Below are experts of layer 2 (counted from 0) of a mixture-of-experts language model. Rows are named gate (a neuron's input weights, with its number), up (a neuron's input weights, with its number), down (a neuron's output weights, with its number) and show model dimensions 0-79. Each number is 128 + 32 x the weight over its row's rms, rounded and kept within 0 to 255.
Before each expert's rows: a language model's description of what the expert responds to. This comes from a sample of Wikipedia text that the model never trained on.

# expert 50
Capitalized name openings. Opening pieces of capitalized names and places after the or a table bar, such as Lanc, Royal, Fl, F, Si, plus day numbers before months.
gate1 [166  72 144 191 121  65 164 119 108 135  94 127 122 129 135 135 188 159 102 105 110  71 126 125 175 216 126 108 138 143 133 158 152 142 195 111 174 119  79  98 148 110 174 134 174 174 106 143 113 117  69 127 168 132 102 138 130  52 122 124 203 121 138 146 126 126 118 115  86 174  82 140 154 135 107 133 125 182  85 164]
up1 [164  68 140 130  86  89 133 117 107 118  79  92 211 190 151 159 127 148 107 107 156 126 154 159 129 168 132  62 127 150  86 113 161 138 154  70 161 187  97 106  93 129 125 112 106 162 128 108 121 105  38 164 127 118 119 158  64 116 126  73 167 146  93 119 125  78 126  91 134 132 157 138 141 126 155 172 124 125 122 102]
down1 [109  66 114 187  96  99 190 131 185 151  99 153 118 162 148  77 110 138 129 194 129 138 135 116 101 128 153 124 166 178 133 160 159 122 169 152 153 144  93  82 103 110  95  88  73 162 149 144  98 138 140  44 145  89  80 175  88 105 126 105 147 145 114 117  97  65 116 154 106  75 103  81 120 103 116 105 143 112  94 138]

# expert 19
Word-initial capital pieces. First pieces of words, mostly capitalized, starting names, taxa or terms, such as Un(like), Corpor(ation), nav(al), Arc(tiinae), Var(zim).
gate1 [138 113 146  84 110 137 152  99 118 149 164 160 113 152 165 146 150 143 116 139 147 142 135 111 148  91 100  89 177 106 158  52 111 109 103 131 140 155 131  95  98 204 148 154  98 125  88 145 143  79 116 120 119 135 194 100 122 116 138 131  90 166 152 141 119 139  87 114  95 128  51 146 138 125 121 116 113  82 162 105]
up1 [ 89 114 106 197  92 144  64 152 163  73 114 120 114  91 139 131 115  98 111 154 112 122 128 114  85 132 127 145  87 156  86 151 128 138 133 126 105 102 145 144 158  89 104 113 132 121 163 176 144 142 124 155 117  97  81 147 109 159  92 109 186 121 130 136 128 142 197 137 160 142 194 127 141 119 120 135 149 123  68 134]
down1 [167 138 133 134  78 154 133 143 135 148 137 124 131 128 131 141 152  92 174 150 142  83 186  95 171 103  98 130  78 162 107 159 158 201 129 124 183 152 152 147 153 110  84 134  96 162 130  44 121  93 171 130 137  80 133 147 126 146 143 142  99 112  85 146 106 181 180 128 133 105 174  92 124 128 119 155  78 147 127 119]

# expert 29
Place-name and name pieces. First or middle pieces of proper names, especially Ess in Essex and Essendon, also Ter, Rh, Alb, Ben, In-ch-iquin.
gate0 [178 126 163 111 146 108  87  76  99 119 126 135 135 132 144 111 141  72 141  82 121 164 164  68 158 133 111 146  75 150 100 159 115 110  92 117 141 188 102 105 111 127 103 125  83 127 134 177 143 155 108  94 163 153 139 106  83  59 138 118 135 111 113 213  88 163 165 156 165 167 128 141 119 136 149 178  92  54 161 106]
up0 [141 150 150 128 139 185 146 101  72  96 154 123 187  92 146 155 107 164 188 195  94 173 106 159 128 102  59 130 137 109  77 132  86 140 109 143 157 132 165 133 158 102 105 146 161 120  83 119 147 110 106  98 131 121  85 140 119 153 165 112 144 206 160 169 113 168 113 128 128 111 130 179 168 132 213 113 169 147 203  77]
down0 [103 212 148 127 119 100 112 101 107  93 183  74 165 142 168 134 125 118 129 112  77  94 166 117 123 150 111 166 104 149 134 170 159 149 183 139 142 119 122 157 106 111 120 119 144  97 157  77 127 137 148 111 125 114 135 119 166 180 136 165 103 118 121 126 121 143 168 138 143 104 139 103 143 105  88 139 108  80 174 139]

# expert 53
Noun stems and digits. Common noun stems before a plural or possessive ending, such as journalist, guitar, attack, threat, plus apostrophes and zeros inside numbers.
gate2 [ 72 108  98 136 164 129 140 158  85 115  65 128 127 119 110 120 172 138 118 107  69 144 141 163  81 154 115 117  89  95  91 140 150  96 115 124 133 178 141  79 167 143 158 148 133 189 171 139 154  99 153 118 160 127 181 123 109 102  72 122 178  79 195  96 146 109 161 102  77 126 119 142 119 199 101 177 113 119 137 122]
up2 [ 84 156 111  89 177 109  82  82 155 108 121 141  79 141 158 146  63 144  98 157 119 170 134  78 115 169 136 145  95 131  78 149 161 178  89 107 115 121 106 152 179  86 199 147 121 121 120  99 150 110 140 134 108 121  67 207 143 147 133 124 131 187 148 152 163 124  97  92 147 152 151  77 152 164 179 101 187 147 105  60]
down2 [127 137 147 125 145 134 121 149 126  84 127 177 143 181 153 151 134 163 161 191 153 143 125  83 187 133 113 107 127 158 114 180  93 147 135  57 159 169 163  76 128 142 117 119  98 116 199 151 151 138  99 143 140 155 154 135 118  97 118 123  79 120 115 140  94 136 104  74 212  76 119 137  80 180 109 108 120  94  75 153]

# expert 47
Diacritic and name pieces. Pieces of accented, Greek or rare names, often in taxonomy and place data, such as Pow-ell, Pow-ys, Puy-de-D-ô-me, ä, č.
gate13 [151 117 142 164 139 135 122 142  63 113 137 144 164 151 103 187 124 129 195 111 115 137 119  93  99 141 146  92 111 119 159 112  92 183 109  63  70 131  99 118  69 153 107 113  43 126  89 110 110 104 115 111 101 189 119 163 206  90 115 165 114 136 161 189 140  92  92 109 126 117 153 142 106 170 154 163 164 175 137  58]
up13 [152 136 120 148 132 197 126 118  54 121 169 111 181 128 140 138  97 176 179 165 110 137 160 104 125 108 141 100 126 116 158 174 112 140 112 111 123 111 123  77 143  98 111 142  56 151 115 133 132 146 194 102 120 148  79 145 204 119 159 123 121 157 178 108  98 134  88 105 151  78 185 102 150 113  65 153 182 207  69  96]
down13 [157  84 143 132 147 151 131 117 107  75 108 116 103 107 138 133 134 123 126 114 179 128 145 155 126 114 130 105 158 145 163 115 112 144 219 141 159 145 145 117 220 139 134 167  84 117 136  71 136 128 144 138 178 136  95  93 103 156 118 126 196 121 187 128 104 132 166 168 118  73 142  66 119 115 173  53 125  85 146 117]

# expert 41
Indian name pieces. Consonant pieces inside South Asian names and titles, such as Bh-ug-arbha, K-ann-ur, Devar-aj-an, plus Cl and C in other names.
gate13 [ 66  73 157 109  83  82 160 106 149 126  95 191 151 125 221 138 107 186 137 122 119 121 110 109 142 138  96 120 124 117 102 159 185 146  79 134  80 107  88 123 162 146 110 133 109 157 112 110 126 104 121 174 112  87 111 139 164 154 157  66 165 125 145 168 140 123 116 129 128 113 119 147 177 136 127  95  50  65 125  94]
up13 [ 95 162 135 138 141  80 100 132 112  98  81 141 185 191 112  80  59 153 169 146 120 134  66 157 176 139 105 146 151 179 173 175 181 100  93  97 138 105  83  82 131 136 129 154 157 142 159 102 121  78 103 100 150 161  98 133 195 119 135 142 180 138 128 195  78 119 117 140 152 137  97 148 105 156 107 139 138 104 135 180]
down13 [ 95 101  56 133 111  82 120 185 112 112 144 131 101 152  95  56 174  94 168  93 151  95  52 102 136  65 169  83 157 133 135 155 107 106  83 160 166 182 120 114 140  80 151 152 150 150  82 152 100 121 125 158 102 144 125  69 175  98  79 187 173 142 148 155 123 135 124  83 114 126 143 149 129 144 134 189 203 133 130 162]

# expert 42
Name-internal pieces, foreign script. Word-start pieces of foreign names and non-Latin script bytes, such as Tit(o), Ital(ia), Pel(legrino), Armenian characters.
gate1 [137 113 119 164 128 124  65 126  90 166 107 136  60 104 202 160 154 104 124 116 135 188 204  89 102 110 163 129 140 164 128 125 133 121  64  92  84  79 130 126 121 102 124 128 115 101 114 127  97 180 157 137  72 176 118 163 124 143 122 134 129 153 107  80 114 138 140 168 139 118 190  85 149 111 157 111  89 110 115  59]
up1 [121 181 116  91 129 130 211 100 144  93 112 145 153 179  66  68 107 166 117  91 133 143  71 166 126 133  86 114 125 134 159 111 117 153 203 120 155 170 128 125 137  87  99 138 136 145 160  99 154  96 116 120 138 119 130  52 132  76 133 161 127 100 133 169 166 124 121 107 132 120  71 173  99 145  87 168 126 154 125 200]
down1 [143 166  95 115 129  95 154 115 116  81 141 152 136 187 136  51  95 149 166 128 121 105 117 157 160 107  72 136 122 146 115 140 119  75 157 100 108 171 114 139 169 138 162  76 121 166 152  59 172 128 111 142 150 123  99  81 106  91 160 134 110 116 123 167 169 111 118 107 127 166 135 142 131 137 115 108 195 144 154 201]

# expert 55
Lowercase word beginnings. Lowercase opening stems of longer words after articles, such as enc(ounter), langu(age), arrang(ed), com, prec, over(whelmed).
gate1 [118 106 144  88 114 140 124 133 121 108 133 156 118 130 170 137 126  86 113 142 147  61 103 158 123 187 129  88  95  57 106 137 143 140 121 140  87 110 134 114 151 106 155  63 106 160 118 126 110  88 141 149 181 108 157 117  85 101 124 135  98 130  79 108 171 169 146 139  90 152 177 104 157 203 134 155 180  74 184  95]
up1 [127 152 149 146  84 144 149 103 128 143  95 131 159 113 193  82 146 128 125  93  77 121 153 160  77 112 107 148  89  95 117 118 142 131 187 145 112 101  90 155 133  95 142 109 150 119 128 164 126  80 165 122 139 164 159  59 144 113  99 176 139 152 159  97 187 156  64  86 119 131 145  88 144 160  80  99 148 131 190  83]
down1 [157 153  73 203 140 155 171 153 127 101 129 108 211 128 172  94 149 199 149  85 122 117 151 123 178 124  94 158 138 170 162  96 116 143 199  99 158 109  84 190 149 186  93 164  99 133  79 154 132 131 128 124 159 127  82 167  71 127 135 103  95 141  88  59  49 121 139 123 124 141 139 128  99 126 144 136 134 115 170  99]

# expert 3
Word-final inflection suffixes. Word-ending pieces like possessive 's, -ed, -ing, -es, -est, often in sports reports: champion|s, decid|es, endors|ed.
gate6 [125  82  90 150 135 104 119 128 119 104 143 142 166 125 146 131 192  99 175 173  89 134 127 106  99 177  92 122  97 121 153 143 117 157 143 102 164 169  47 129 117  73 121  89 144 100  65 149 178 175  68 120 124 155 166 165 151 138  99 105  55 120 156 154 164 123 153  84 142  79 148 148 106 132 174 143 121 103  89 126]
up6 [148 114 167 145 131  75  72  98 144 120  93 165 113 134 102  86 134 120  92 103 144 135 141 116 126 114 152  50 177 152 150  97 134 131 141 158 155 106 167 144 149 123 192 142 111 198 155 111  91  89 178 163 170 178 111  76 152  99 118 102 137 153  76  83 122  99  84 147 127 113 120 137 183 177 150 103 132  81 161  76]
down6 [152 183 120 142  94  88 171 141  63 126 166 105 112 118 181 133 135  84  73 161 152 113 121 118  78 137 156 139 127 140  74 126  91 141 117  98 171 168 177 121  78 171   0 124 110 117 149 114 135 111 160 144 108  97 144 127 116 116 217 105 192 143 167 153 122 110  84 135  99 122 103 146 137 120  53 118  90 128 143 107]

# expert 28
Name-initial word pieces. First pieces of split proper names, often non-English persons or places, such as Ann in Annie, Gonz in González, Mc, Jer, Ram in Ramat.
gate2 [111 176 160 106  84  80 129 129 191 161 126  99 147 154 172  98 117 149 159 123 121 162 108 125 172 155 173 192 102 136  85 105 159 149 146 122 129  94 134 117 147 113  88 143 164  88 153 126  99 119 190 192 129 122 106 102  84 161 119 110 103 117  74 115 127 109 109 175 116 154 118 151 170  49 120 141 108 161 112  94]
up2 [131 183 133  52 115 142 185 173 171 171 106 118 115 142 135  98  78  89 197 156  81 183 104 131 183 133 162 142 144 177 119  93 139 152 109 122 144 131 143 114 102 123  92 171 126 139 157  81 126 137 128 162 161 117 121 115  92 134 147 116 180 151  80 123 137  95 124 178 164 141  79 138 175 104 109 133 103 165  81  89]
down2 [185 196 179 109 120 134 123 150 158 111 105 104 136 114 143 116  74 164 123 121 123 113 158  75 120 135 146 202 120 140  90  70  98  83 132 180 164 153 103 106  87  63 104 123 116  88 160 139 149 115 116 192 108 108  97 154 108 119 173 120 104 107  90  80 139 104 112 159 147  83 140 110 116 133 112 119  91 149 134 123]